config.yaml
hidden_size: 128
n_experts: 256
experts_per_token: 8
moe_layers: [0, 1, 2, 3, 4, 5, 6, 7, 8, 9, 10]
normalize_top_k: false
balance_bias: false
router_z_loss: 0.001
init_std_router: 0.0382
vocab_size: 8192
norm: "rmsnorm"
norm_eps: 1e-05
tie_word_embeddings: true
batch_tokens: 131072
Below are experts of layer 3 (counted from 0) of a mixture-of-experts language model. Rows are named router (the router's row for the expert), up (a neuron's input weights, with its number) and show model dimensions 0-127. Each number is 500 + 40 x the weight over its row's rms, rounded and kept within 0 to 999. Numbers have three digits each.
After each expert's rows: "mostly gets" lists some tokens that are sent to it at least half of the time; "comes after" lists some tokens at least twice as common just before its tokens as in all text. This comes from a sample of Wikipedia text that the model never trained on. Tokens count by the router's weight.

# expert 12
router:383509500533539569451477505532418463488531482557521474490563526545492476484441510438546545426488521499570462507570477494489470463507603461591469513506530479457436469466441544468473496546487527456507510466503438554484474506497484526433492468471531544478542482488512508507459501543433516444580455502440504543515510549515483548445523548492460532452429498522480450431538506562489503485522
up0:550584479510479421453473583497529516587482543551446471510500465468498506520495483469432544552503523481558526466524496542518483486494488476447543518508433472507458470496528481490546539463424514504513492512486486480506566477498568513548522469561494417416527517513442482502592531468528429523465417450493472512485453437500530457520471526520542513502472496575487562554558489544433581506441
up1:512512471468510410488445526587494468510527529543491487441496532469508463446472526511488512524482455495476441394499493471477519430513557495511554547550472495496559513440523395487459505582400480421548543526492528461448477533555460530482537543487448484483519499555435472533531512492492481488457525550543515460500523418487541430466512553548488553433501461500482579524539475477499496532536
up2:506508553452511530508472520468509420496541506528550539471434517538458543568485501507563526469496515592506569540506506536536489473541506494531580515484526498498509489455440471473446522513487487458474543496543525559513537448455467376512441538495509556484560577551548561447451445492513514541517512474456459477504572441449501511491522438484422473431485546516490516485467486451491524598459
up3:453546474494511472520463507453497459484505514460516458459507495533519467496451447533482546470435469430577502480529471520438521435495432515562483524497452510582457492490427531446565554486535577518498553509527515510480493549504561559489538443515560509458565504486526548540462498465495565515462430454507504538504504449486524462501544463487436513470450573527484490546501560582511515519369
up4:446589554427569483468490461453475473495482435526545418570509466500510485503524517462528426578492526434535502564504507454528489521533528458452540524521439594495454441494413530530474535538545503431555471464488411558478567473443505499462530437497501466521493491487515518525537455441547493468419493478487514562488548454522494494471458497542516477545530508539490536510457478516551480495533
mostly gets: " UTC+", " Clade:", "Personal", " MF", "-", " Special"
comes after: "\n", "\n ", " zone:", "°E", " (DST):", "\n   "

# expert 29
router:488557494494533493522562481529460495534601411481528560531524598510499519493531470456583540462455493457559490528508503467536510406542542488548468444475521470501446470487415541465462461497492574517574490522474456502452466520437478515486484498487509462529495472444558508512477532505454477478527438521508506524510503529537537510466489519433458553486469438537424450497476430591479529427530
up0:488459560486527450518492453454492477488534514572513534537468486485525494540529482536390494515549530495512574608455538488525542460497485529533515522434532540487494521524472499488525519492429487554540490536531519576453547458496525464523533477477581477534556492494457542422512447498539514456472436519458466499509500485512485534474430475475529420610467565544464441492538471549490397504480
up1:572505496459540539460503502549501525534501450435514523532552520523490516419559474476461482551483438523545489546430580511487477546530502497502489400485578464573506480467526497477435498469470454457457453475475565520515564511570486473553497454571478506474537462539484529431589531489468483420548466500537501480518531462474535462490495497441502488425486490564498569580505524532506537441510
up2:494524600456503484484477447449499393548503490562511535573436473418530524559508496441438545524459482470536517495555477412542534461458520497477507479546529533485413529508506524490511466512520525551499560550504428489534508510526543452489486436441564506571455486487513555433496485484555495538492488516482544488521539522501585545418515431466499535503491527446485528531495448506514438455500
up3:557637466533529461505533539554493503497445591521509454521461477533495484570487457522424479513519484553483462529513438459487507427530487504502485504556544475542542526459430547543535494556531526474560455486521539497545409477414552429502515557505405489467512515526478533507524512455539453525497526565475505494495509476500556492508482450495503511524452521583568443513476480502522566519530
up4:408472511509491528469489540463503545478469563552510532563501460489457504506481522492490488498522490553442542542476467516472463502518476499482548498479513593511491503476464499493521541448610579473513519446499510522455522443449492560466436472480538491493464504542514485479503590506595504502495504510575544487407445514427461510570478545443477509517509610513523416489506584457545521483454
mostly gets: " $", " South", " North", " north", " near", " south"
comes after: " the", " located", " north", " in", " at", " south"

# expert 25
router:426467508549522478514553484560478464515562477505478491527551550517469451501512509507532549445487514495575427592515518488512446467533559495549481497491489456439490411459502502438442443546479523487504487400446493548502471506505475486470464495476568449527580489498523459546437484526453507466577485507368495521528524488540523512506542568507439515446461458499472477495465516516458532491579
up0:432420491529585548480506566479549428449491556482493496550503480499466493433464514521466502543460495508424468524507553425537444520482511461528455508512439504483511485505488492647546474535495480554525466514531505473461439531500552537514490541476501479536456529452464507428440546555510531481490534485547488550468490534444449486562584487506448497456549499508566443487496505500455464573501
up1:439525559524432528483472545578455504549493530484517456464539601471485477438513482488545517497439552486551533575443563495519499451583532454557428468475520502554470522499550507506445468543434553513541491452526527532537485508487528519455512489504503476509564455463523468534524572499502519489530483470463457498539511563555491564442501590472483513432439520492450489469493491528514544550592
up2:497456525510565417512584536555500439424535512590481476411463487474482431477496464479513468522483459535538520461455533495497552441458511558526450515498539473503489552483486532567420497537534491499423546516528495435477535491554467526466480477517486522456553514535507546488539477464562486438581510493507456520455474556565458536517456530449504510505495531452545463428479420541481509539554
up3:460551502418457481485471443523532517498503529529455574493446576546554476501522536514526465455495541482505524526482569478499501466492509538548573478486465449514506469478535492512483451540513382491433443460450509466551435469479467512541450448483588476484513535589487476551499490505548565487485479562498466470440565431549492509559493488501512503433446537509461555440430475526460524543485
up4:492470463478481442494501520595537582460461558462528564485521437507544472491413521426509533507495484478506402544512517502533509506555511479498449555522557461564583525566523568526521464560484450459490500436499525496543503526518507487497500571502516525557528475543588554507433500543559474448526541490482546468519492544501462454516556563452528520482531524464442518534433507500507531517566
mostly gets: " 5", " 3", " 4", " 2", " 8", " 9"
comes after: " |", "|", " 1,", " +", " −", " $"

# expert 8
router:450509486543414516441543496529470440533524493501492459547538553450493493438501428541518552491503522480507490525536497432591479452505522400550489426461568428441518506475432534471428492541447500471507479499510491500519493457448494498428499471477542506516495425462533519462476492546426482499500507534460553508511588449541604521492521491481436545522478489548466458470485524515440548511545
up0:528502535523510535432405477474425494490506422568478538498515481499527465551461569560470522529523499495429530488447479506552470466508543497481530486516463472475491496474551546484515547424575506568495412501516559575487475459510459472502537505429489451471521557465533609443565511483505501531474482508483410516510494437460479499509425554489509534450464508480486486464576470548542458480467
up1:565409474593514509518483473518469484480456546470520544473474402577490490437510405528453490510503542462500505581440501549455529507505486583417477509488540489517426520498507540527530448535493467462486544505557526566551484391541537540495436497482469495520420499461524525566472481559511482515495475498492476499488493516515530485532494519538536501500524436515418514428460462524464502515439
up2:478545396552436485464517549534432587492521532528466484470467485478529527516476527500528483485494515448493460554515453542508568468532508465480505510424496483602552485455510447459488412536473535490436489490479538467564486475482462497445513461543537506457492430516484544476606518497462477490443472519426444544507469465481497563503515489417496510484513506580447511520458422480476570491517
up3:499555471520483541552488499472500518515471471560504512480476477512486508520452494465468528388583492529409492570485466466508512502496486516457517490454608504506412542436507526530420481483417557431451471451518521508522518517497492516518564497523491427521552484549519447468474514475465473549518434435539503510503446411422469509502435543518544526522548521587480476477540464448509496535519
up4:534533416513490551473508481538567510490502449497482476471436510513471509526456505588436516439493555464444527465479508533555458529493528518577575554469547541487506505441460532563464459573557478503435541530525570521510494509566482513470454454458516560408487439536508540482487590513524483494491584491481565534545487542507503485459516469506480524479553539515466512491457530558535547586497
mostly gets: "if", "f", "-f", "uf", " Bro", " Bet"
comes after: " F", " f", " b", " B", "f", " P"

# expert 42
router:462472496529571545523532496534441521538503439520496510485525570559431481510491483509552590445446518519598445513476522457515402467520560499593467490496556473485448439503473554466430485544469523444530491463471447513524441509509421501496502495437492540518509502506498449491501539536440536479527448561477535504529526560562530486463514566508440490466495452499455473504487547529438579476523
up0:525539520426472546448501478485546564554456461511424560522568474587468502498459465453480524525457536434469457522404467508566518551419543495490475510462526514522515420492459479500526502433518559501529498492486557591467496555496570540452517486476514440486525548508502540433478523504505466498464506512510513496512491490546515488483514519411465475502573563546527537510417484593543495505516
up1:545548530488424528371554531446480465539449522541578447470491454430538534521490501435483471502523515471494507487503467531555532494518565512567490535438480561503505467480508405542538482420504524465502533507516553480460440561479541438474504499491508550547522424541515509455533503458498558522560489477528480512558521524563528479446485513499513559563508501501563545542512562521577489528489
up2:471433501458547458501487520505493596618498443543549504497540425474447489427483523523496468430432516506452439486489492463544504556515468553456439494426514526495490501532543508477490465468467479481537473470564491463510558589497546510481544507488495437501476471493475513489455584467488511539519492552475496483516506529449533473487530476431511435471533480537419387477447499492534440456473
up3:460421567471532449475526529512467495480485421475564505473502504493452488500474518555478445531469429398567496537520496506516555417580524580493471537482504439487469516497526430535415519532502544482456478464509438520504532461538463513522512519518504522498532528415503557476488479451443426577548460548499482494523458494539533482481540497534529431410464548541496554467470487531539518497535
up4:481518489562449485489510493550529483508489532438566470522573475493457461458452435479542551450427564523623498558475492426469535454503524533476549536454578477510492406473517502429486466464503497414502539493554451488538481462512517477469545533485579477549478509524509427484423533513505435504509496488525537536545536524535562507437500467465495524475446471498443498537510465540480516530555
mostly gets: "/", ".0", "_", "–", "/s", ".7"
comes after: " |", "/", "4", "2", "1", "5"

# expert 83
router:455512513505474552525458510571420376533534523514452477536544504473501461488539443455491490494451558464563417521513523452481475461514493452557496505473557500441511496512467527460514479495523533461508522452542504495534472443506488453495519476434555457531531451495538482489458498536560436473557490516464566487489524498559649543485518509473411592501495495500503434466511569500481501498507
up0:510466553514472466543483469453495478539509520514476509446508486449456396437620575521517489508570577501494580533501483454498567538531450458466614475521470489446447515473469542540519503515436509546484543486480501455523516537556549498505484515444516481582525525504500520523510474479466448544504485555423512538515536475437552505499470470554452544489478500535471418464502512460491490418502
up1:518409559540502470532464494512528486489416452517476475553540426541471513492483557492464495489478469520452482465582473404486445453501462482545455499441489446513532441538464510505449524573553489500529551470538443549501548501464490576429509555480520548460609483508478470554485512477492534573501545507469521474464499488497553491542473513559485501538438465449545518426525474537559553485482
up2:512479521533450437525478475484470574497537494428494499502615585535461432519527479493562495432420519512528490493479457486494491521517523540462577556406478529477550462523513504500493466436532441464490430453458534482508539442455452543580514498534450437501477468479471529551462477457424479473569523501452467515470538463459510512468539524464485518453459518466574474532496518456477472493567
up3:554542581487486501559497516509477468481495526589498561483484483522472464498452405519438503570453526540506473474497520458582443540547534503436472556410433497512482494518467403459516513544545499476565592464592513564523514534501495455452442528472491523432490457496542496474451503439510550512529525440531516535454512518521562509463483436443508482467456489525511504537534522478472507483526
up4:457438490522522572500427501509490485555527493504486468475463568489492431509511556505495494518499545493550492482461508471533518430468419533424515502459522581416496504491433450494498473436472442455497477539531472525504447611553486507514528523513492484454563426495507480470469500487490517513486483449483528461464462431498576494462472482552517568485492397486520465453464453571467454445420
mostly gets: " Bas", " Az", "Or", " Ber", " bar", "ör"
comes after: " B", " b", "B", " F", " Y", " \"B"

# expert 248
router:451487534508492537524465470554452428502564469585535544518539544510469472466484495474536524437433532442533456499538503507472468475517518474525505460424499471496412466496469523461468491512444581494557501478468439517486480464494518469485475495462542464562611459534508456542453523576472458434544473578469528509514490561511505570420500519424445517466447481523468510473598479495484506490480
up0:448496480523481541502587488498509519493481550520433510579489488454461500455432528474483539531499488450450508461503398536492455529545382433489500512484467512469482508472438508511457567564538507558488470488482445534495544506531398573507521533534471446531501588454451458497515509488456543524504542455482453491512496498519555486520495567519481531543452593504462502571526443530532457538528
up1:474514535435476465511458558584513519549448501500492570499443510488516547535475498560475513459550499547495556527507463520536555432495532508401509474545493585443552487571497536525531426502399447458586525471520554491522546436486542466514491538484495477580482452460523509522481529478536510550506582566509548446500516450495507529466503519542485544543497465508547486495436507428480455501516
up2:423483506500497598534537442548431495496485521559430484487490502513501470576509424517545454476447547445550545594533547483520468510480519433507466481516565451475499495499495511482493470530534586495517545428522510480585394439486491487505462532490507506488500522493508509500441484558570528534575490495443531498503489524535507534521504515525463560536447496477481440544505494552439521591559
up3:536496495550498443480446540467513516481513505433412529580573489548461501543494464553409495516534474518474469499477465524462515426508464496515467413489447442488505552520531547485452484484473497456417524454490485532461445530481505556506473521480465443475438531507528543493465569381521517543552526483529452450446516486533470469606485523530489553544455469459459517489479462538567478482503
up4:532495532531501535511487520542458449468472499491573477485565451505490519423505501586476577542562430537485481505526500556556543550502482553570488565513485443496500505533444462547484524519581508520520562484438524535507527508513465541459550524429499505586482414553487548518532542471547559442514566490499505495509502478499540468466447508523495478531500585462391506525507450573496522458484
mostly gets: " The", " the", "The", " This", " \"The", " this"
comes after: " of", " to", " in", ".", " with", " for"

# expert 175
router:494524472513536576522469448504468422540513437577494501503508523524454449479492511441507598457452515471552530587504507521492377494528585498569472553511561490499493456471515506475512505569467548482516402487441491512528450467516477514477512498452516500526556507503495490553417568527477509476498482497442498529513521580547516530448524560504455527471491503522503454440512527510443599505523
up0:550511510518527536542495497525519456496471508537491409451514538477566473457538556557494517542502506505493494511540471579534545502523572525486501489494585583470507539519485591534367527514559500476540534545549545544491472573548525563450525511461491460465574527495508441475591520444526474520453524473510558477489434492529493522528468502460496543504464431510588500533477477521502550484519
up1:495413497496496488542524491548476512518488447467523520530549503546420495511394535491499516506427547466540474490549438496442486458502500482483488434468541500473466576506452523472517453537475542425536563441557504505504444511505486473513436519441552503570533533474555431515450597529453502466528467513527570513474515485544479522484534443538457587498529453518538432450516520557433514516520
up2:419431484473537469504520530527469516416516475487468526484473536537520466579525533476493469517538522529431460437442543498464470477438495484497534470552455526536501521383471478501476517520506490535443555475468473458476556464495543435527532526556562504489495580520589479496440457512512566546446579457509523546514547486494488600502485509490529533473478515488471574543463445568525450485485
up3:458434518509549564441447492536492420481494541469536529452482470470404476473530542459491484486515521545505516509467471499496504509504541477486510460521565502494581497513485476522564526565485474562475433486423538497441472426491466529529578576534456487534470503546468500456434449424424487438485503531503472557547564487481525448520550498467524518511588464543508510407503529490540484561513
up4:500558505503510516450522544481469480450555478463457582554471511484432485544519482502495501546534535534502537497480499532538452537527461488418428469512454465510419534472474526503527575518532438483419474451482481580468554469484428461481548582430481425480506504468481559497453484506529476387497501479463509430474502587494490479491514518505542506541571542504483504470502507437512523565570
mostly gets: " Genus:", " singer", " Authority:", " DF", " producer", "\n\n"
comes after: " |", "\n", ")", "|---|---|---|---|", "|---|---|---|", "|---|---|---|---|---|"

# expert 145
router:417504460515509516526526426534475397552535466512463553500490513462449474465481473494512585438495516410560548540523519509502469482540499439506518446439523508493448514533500487481492476509478570457578396445511467569491510498490498427472487435458533512552533453472571440469482549537506527474534497481489510486554546522497538548456498519456480536435454531535502472488581484526431534559486
up0:516469505555511499510495479505470439491443391477519425556530411474485484469437512533535440478526560500489498452522469494390460554459525515472553534475457495491447465542491505497588526478522478513517547545485495492511507509614465547488561545489480464446467438509479500504468509414511409590426503439514517503457493451448530522496474537509460504511494502562517457477498435497500510472452
up1:493540458570536512578477602505504517470552480478485418469502432487506438507503479462494382484523582558564511528466458515470531527519467448470523506471559486498550536524486488506553448539489502522486499433533518512478499443528536491541526495489511507549450618575542504440544426472460441456449506454420525515482517535418479484542500489450480502454501514456539508483515525457534513518485
up2:593587498429546472467487558527481510490503508410510518531495483499442493489471501482499540444417456542513416504538496544522456510501515544499479523504503469454456543501498527504498555514504395463485463465549513485501440509499527431529504501426516513503497469590477467548578398516519558497477510572457571481511467497499391530567469489457488471520532495512448463550492551459481483529482
up3:477495491556426577543447410565485478448535461508506546483491441482504472441516549475503511472506491495505494530555459608508515445545502532503474540471565467455434457540501492551499503490538443480578462452470471501524543425547482421514545527523548478540526501465559510548506494488446528552522467443477508456442508545441437546522474485473477542503527542472451450582553534488500548452478
up4:475535551555447460589505543516463489571438498470529521497460488499558478518521485497462455525556506566444515418499457508484504491536496490569498496564538531462560517473456442432458491477457539480481517532498525492490521491563534424525461531513517483442454599501558408531463534552493412525524472473542476452472529475521553477473508513528427455494545536539509568562531506522467502586494
mostly gets: " which", " that", " who", " where", " but", " while"
comes after: ",", ".", "s,", " and", "e,", " that"

# expert 38
router:453575478514528541508508444603467446524535496544485568510543531571517443473460504470535535465471509492556509547520517493494467519505593451566465483456532480501496462423467553466498458516468504491562437476516450529458485464458490510433502457455511513531569524538513509485408532541435520424528418515498572487493513540557519529484495498480472524505415436485454474425509464537467525449492
up0:534531471498494510542566499517429452511494528490445448414516430477535467431514469435417522462473502540555520474515495521466537505512530476511509488476523455497432444463522535522502490413416487497488503497531488522483506489502522492488504526445434466468523507517470499469501490523472476492461400423496453498543472566509553545588502464493549441446513553514500441507418541539481588391538
up1:466471521546494466433560478564463544518466541525568495528463500533527579437518548538543468555537499568468483528535539522531496480471514523555423492477557495497486445491497534520439467454501490569470500483510537552547455588415579540436544525474473456512509454528545435421456485483537474476563526415502483460510487574566488521522460487438478558509544520496469520467506518488523523525550
up2:497516464469510525529491438528435529551503460500536504466532511598457467471477510478494520545559548491523540502433534566449494504477545469579399501483600511503569499518567586452413426500487502436551462518516531500534503490557547525528530536465470504532529466497504559501435501541537505488516497527542502453478502511529496565447487520520533537466493502527461474415461582519487433441535
up3:555546505560510430517497528421481487524522569469552530529539519466490460610379497498478481509471545515512507430496479512457475498499513466470459497539456504480480494541464469450535571524504463476471594517499458521427499565454504481456460419558537378473495581520464533533493518501491489522465535475461562440505503531463517468503488484479436523470504535519523455471515529580452491532527
up4:477517458507460462572468511523459475516456522536540524422550443493512417561548436520477579468441431427462439501462504525521521519457472457468551486467458507504442446467449529511488541511546445454500529446408443537528532470586521472492544497482518480490497462472506457469513457517470480542411426516481517483549512453444481483566515509461553505538470484396486482500444528482480495483482
mostly gets: "|", " Born:", " Genus:", "===S", "=", "==S"
comes after: "\n", "\n ", " Preceded", " Succeeded", " MF", "\n   "

# expert 179
router:428498471487540518540546481546458479519624473550508491532523554528462488457453480487566546477432522489590501550492521459490414456495551482560452486509554444474497431513464542481499487584463539491543492442415474521541449492506458515525478509492536471519558509451493464519457500548454550469592467515436486511512516563559503505467512554502436479468489451495532422516534529503483546458514
up0:447511579514549585482524473515516494562531509539586503558553563525485538496476520567550480451477500493533384539514580458472499485507519444516502568442556485570490501507465530481483484469532531471545467480527472506556506490500497527482518476488565614516513485469501430497481498524451490548530443539481524538525516494517580544440505473400461560472477512528481497494535447531492593506517
up1:545470493506471506505567529502502513499504527568508505443500566508507543507528453467561453547479488587545509550459518545478483443501527483480487453592593500508540500575491507488517469490463525518497546539499497496582442522486490484546518455542448575540477451471550411472559512472563447497471537519469504463515486480478459542505485456385438543465530502562540559553454546514529588487496
up2:549490471550505444514557493437440467453458504516452447460470489460508475581519444530418440490427528450474511502446488423470520463519518491513476572482450484540501446480477532412539451521481510478534490570572511499545418469551516424499552517541476519490516494493502583509516483484513417480517508464508535487485543455489502511518502511535507462380513545434501563475470565515477562519483
up3:481511521540569425509424466474487443499527501499455499571466491478529522468415503539486472501508455490468426456560573421469454524439429464519588502515423536550369485446484415462556543521540485545462461472488529477498534546530510478541484541513554528482475521528545499455470502506551530443544505539521498479503548451520500480521496471533554487539466521456469470523544476528474483560469
up4:462510489503520481509477516499469430484577495483533494523482539460483519509460498538546571472492466522465510541478457506423393452438554532562532479491553467476503426522428486516544551550506550519471547512533533484528506542522475449547470477462517511473580593561476498497462521561503500457473477513466476532469582499461503430514421508425480500442541498504515410567475475534513471577441
mostly gets: "°N", " Men's", " Thailand", " Episode:", " USA", " ENG"
comes after: " |", ",", ";", "a,", "),", ":"

# expert 33
router:463491491486518551524519457541449499520569466550473470537541568542457471444493461483545552513440509457574504549522507482522459493521587467561447463477542451449502500519480534459471468559448530480550496428403506528558475519510454537474510522477501465515559493442512462564462520516488526462563446498434486518538529562554490527450521604495417509474463442505549464482484517493509572446521
up0:529477451447483486456567456451427478485456478534448462481480443546511467533491479509529450440521515530590497583440543518467441451521454443562559522481491540532570483465497518472442510536412520503547478508499540505466550486453542558533499515468585486458561513528528495501550539465491475463497427486458488499502516468513485565509451503531423476500453496561589504475532539471520567550452
up1:573507553475480477544445542454454443485485463533527531474566547472457447579483451549409473547488487521567498472509501499505473574499560547579445440515484507512498480536524520489448485497481469501456558499452532551548519454492407445526476525515518449474474485410511537480454534516485535494530546533456481448525522494496494473508470539431509477474535444518491427415505585502537586489497
up2:514528497583499539521462482548475544475536459475499528448554491532445549521441541457428575521485508448553464496520432544516530530415467526497525491574495491480470576515491556542516502494532544481497421488564576525543516515472512525483538584476508418517450431513506529441483503423567446461467467457533443504482528490545472516434545566485462467482537517496542526475504570535528508532463
up3:450465486493488514537565531514494463471544459530481455477542565589505440414524486474521497501498492440501617475477468538486510538497512518467474531497523535555525419569560514506457503517512580499527537459534500494485425571562579517475529558509462475527533426520385494519512559461500452461496484459465445428501492544464540487443531570475475525507507476527511555485466521545520548492511
up4:453548531538485576531507416480421457494436510581508483488517551588491536525496498554465509514462395426516427528548415486528549535554509525490361567482516485500581517476483465520451540529527500442531512529469509532544436493515477483489477488503476569481464540483477554538494487449458448512529501460462555462557481512486509534512505489528464457453469486526471478524503519464528489518454
mostly gets: "°N", " Authority:", " GBR", " (DST):", " (194", " (189"
comes after: " |", ";", ",", "°N", " –", "\""

# expert 153
router:478472427548425548458557493510464507537471515510480522537530543549511497449514435543561516469532491486536483514522515472530467443508545454515543463431535409468467500525469574502368456524464512503526430462538484515479487482508502504489510502454518546500547446545573535463469544543452436453522477504456529517526557508533579565490566513475486492485477481558419490430548526500452545530552
up0:470477462449444514466540433520473500552489506512549496448515497478488480497525565514562567441492411509513553437556461525525511555534536580476606555553529498515500589448506503499490460529489508464451509483437554549531471441506528462486569480450489542492456558516458555489527510479555445512559498484439524515503601446487531499417528478507496468527500497515445579493477503471489517489441
up1:500430506505504465458545516478486519470466444557561562453485479539530468462487463468503497579506454469542472466433530412499517529486534520515534465463483495504462483519491459403537495462512485560538519528404592536535444488544513549427441472525512507456436469502518427450512538539490468455514590522416504580442454527550479467536563508555520545504485492525526542474491475487513540526468
up2:531524503457511521487485523520456492497520485500547480518491537434473497565473517568460518448502526525492527522487540527475523537457437459505486474434455502508534519473490472505481474413497548566463484522573556559463506563502470455511550437485589496521518551506512544481440466504473427480501622496523441493520489540534481485520508528500474558487482582411561493424548439541427499552402
up3:565588519553544451563458481534605464515487476484473505418482531542433499514521437561529437534537454447499483493551492500460517490474555495499547469484522496488474536539491493480507537493485537503480562536518485484424527481501511507579551565520538474546485427536497517504433470505458459481561534547574460497548594520487568480484479496490510541504504535474517616513469560477465559453503
up4:485567601488535530527591546494565523501570442414459531457468506491490457485526494432479458593493511520470489569523487434556505480503523557480478536471445501539505478499535509439532506552496486483463442506488470511528463510492529481464486500532501501508477498511482509488470494523494515476591542502570518514474493500485499496525411525507434448524484644547535518490483438578513564587483
mostly gets: "P", "p", "-p", " (P", "-f", "-c"
comes after: " P", "P", "\n", "p", " Ex", " p"

# expert 152
router:473475494506521527494455474572464482510586454553501542525541532492490500465494471423558474445397526511523439502543505492455473411523537463502514527451496491488469440485444531473522480500457552483593493529472406498512494487502517446481507444419512466553576484552513458532448526573476468451603464565496530501508483571516521528487483495451429540459481471533440494474559481503509518454503
up0:508464422547496500471522514468536480503521477501494532484454492473516447429502472539528442472532554567525539531462438574412545493445530498449507469569457441512475435500443486469511465478491542437508544481443433516505497492503553479486515504396496505421533593543471519435467533530516465503481541510493492478508567485417538470547497514482501537557454452454543509533526479411483502486586
up1:439455556493484482562488495543534594526579517485506499453426509562506474525520480519517500561489434498501490495436488567567461454498506487500474463495562490418513537454544500475525469496444548415506428540515541471562554551521492459630528497488517501503503543431483550489503501568485511448525509491490504533467535577504469473579504516527551457545552521485545459529486518526524577483525
up2:454563539548487511564505495530540526469463440595486456478519539466500524473434497464517440534462449584526491532516514502488481574483465478569497535437465496545466439481566479464426485467498485510507511535427527411552461531514499503477477555450569522542453496448485509440489506539454472460554446487493467419467458521498544510516481536484425469481541537518497498453531416595488480534507
up3:536493569463468484531500450488530535487491500468463527470513465459493481511542532499496484501478521555487439595539448462541492440472463450484535533472569487483510456531527493473504528553449511478468390546473559523550530584499544476508508521522557514516546545486475471480479451449489423520428619515491449524463507432553507515534497558470527476587533578588455519504457487519483524520562
up4:527515503524521424512483492519468540532559483512509577511450509449466445533583545532515460539523576432453570555467536474484470522512473432508510571468504552516497443543495550529516513520545522448515584529514517502468484510488546518534538499504514450561488531492437514495522410500514477517427445438499459457521517534479529513496501404422528510403579472522523438489465435537509454464507
mostly gets: " The", " the", "The", " National", " local", " its"
comes after: " of", " in", " for", " to", " with", " from"

# expert 170
router:464573500564448511479504456506430474602526482546516528506522524544429487504483494453500567476431520494537485534508528491469421504548614482573472485436545500477469481455438533449470484496523520468502451486539471555481413490480530411472480488465566454510537503526497483556409555553450503471481482523478528473525506598546492550495556537491497523468484482538494448444535485544469496488507
up0:507422542469520515544489484493535477587423454471460524453470478553523518464475479431549438488403551499465521483511517548484572517494534417503485505493515475431487519477495507536499506451446513496476553494453441484529492484520522492401546455536454494536560491517499449476524470502498451517467517463442523412481500574514552536558522466486426394548485498541447503465440443506502437519480
up1:562489509604436561473544467489481506516467551514449556521478491457486461508539569501462502544509553527516489524486484465439508480515502446478460575448519469508447520507474526558534489527470498434476471528485480527500463490543575477444485458459473423541447469558500557552492518456488522503506462491556409511467466524465510575347497546439486514509517508430500438498560474492508522480460
up2:442508496573520530463507536494419525536510533576459562499429471502459503495502433547561444506454499468475516499492560493542496536436480554518525481514524513492448446531531477487489596436573533550408469467480533506534549446520467529487397525522481569455466546475462484491474484454528463468500477492491521453517585480457518545532564506432471489536486454487538537582479487562541530520506
up3:445465494496548474505528468457503482540473552428442505524554433355513496491562500450479475501468485553483427520486438496508534463436465487517573471424490484490484494437493457428494478435510539441480458506515441549438540484416553468477491521484465553537480469503547495550459494459487449532479524470525542534535485486515553461537552487589542467511467527529496505553506434507458535549516
up4:541463524399494514513588497414438497526530495426518486498482527520519507494506535468470448473475502554505486565541540460486551449490489461573480453419551538468445467530518477505487508453477530542434433595550558428490516484457559469484473412491511465473497435516564509488533459479559479499581452538455526448561503538530496554560480481499549484469532547522496522484492496502523547519535
mostly gets: "Scientific", "\n", " Location"
comes after: "\n", "==", "===", " ==", " ===", ")"

# expert 172
router:484518524510487510481462476502510520501510502497498453559495537484513410428497392474501532515452525444555482498552502493492470493506498433510527484447584480491498448418497582486456489556494532448526475485503521496498441430443510427496511468449499448554500457438506453471378492516445490466500507539417549528520567496547577497493516485501460523525449514498527460492528492538486596474598
up0:577477503531519459550527500489463567505513475468488511497518440413464442483479554524478520505504516492504481512514508505559542568533516431532475505509529514516551533496518466439466534504394470485541517466452534517465444457531469503529475471460490508563466474496553457461502447457536411538481502533502475574455526515449466535600445521519553513441546569511497449499533509459527617584552
up1:580497446547547577538487532556521441515532511526537475535475532528524464429548487500539542461477440425490473383470513560525504549477529516447473507485492501501449519490501540444543520546623517554487512532482453493389476470473500517446539412547574455428456548480573473483523510515543466488517546491465509504469518541505501482504531483538507504521548475494517512442546496489498541502561
up2:505505423509497525484443512560529592479496426527469503468506491528499484499492492489518500517442491484491561534491477421539479551460536487481518514534527465548471513524483574511524527451451477439489574500504482488468522516485505525498499498568422399558498494487533513492460517475472414533508519531480441582501498483450496585573502573494544492438504476586504424412535417541443465461541
up3:527494466515546501405542526503542452531532548465512521511451440549508471534493457483477550526437501549543534458426538448481530521499568525539501506531530471464539455505576509595504525473483517430565431445514522556452542564545513502495552518566430493514500545549462522500604516540563480496469507464551512530484517446528587538532495503503549516510506500533478493492482585453557544472536
up4:428534502508521557501436530515454525484470518579487490515496463535542435464542521472540450554576550543502458538448490546449524507442479456481471540487451533483467486474529508431335538500494455480536489498529509427479490491527547498454550466531511477496490440549586495520513431452448478460479492549517502489490524493486468546462477457555468481499480507466500440496497501551462508508628
mostly gets: "amb", "arm", "rist", "uther", " Barb", " arm"
comes after: " G", " Ch", " K", " g", " B", " V"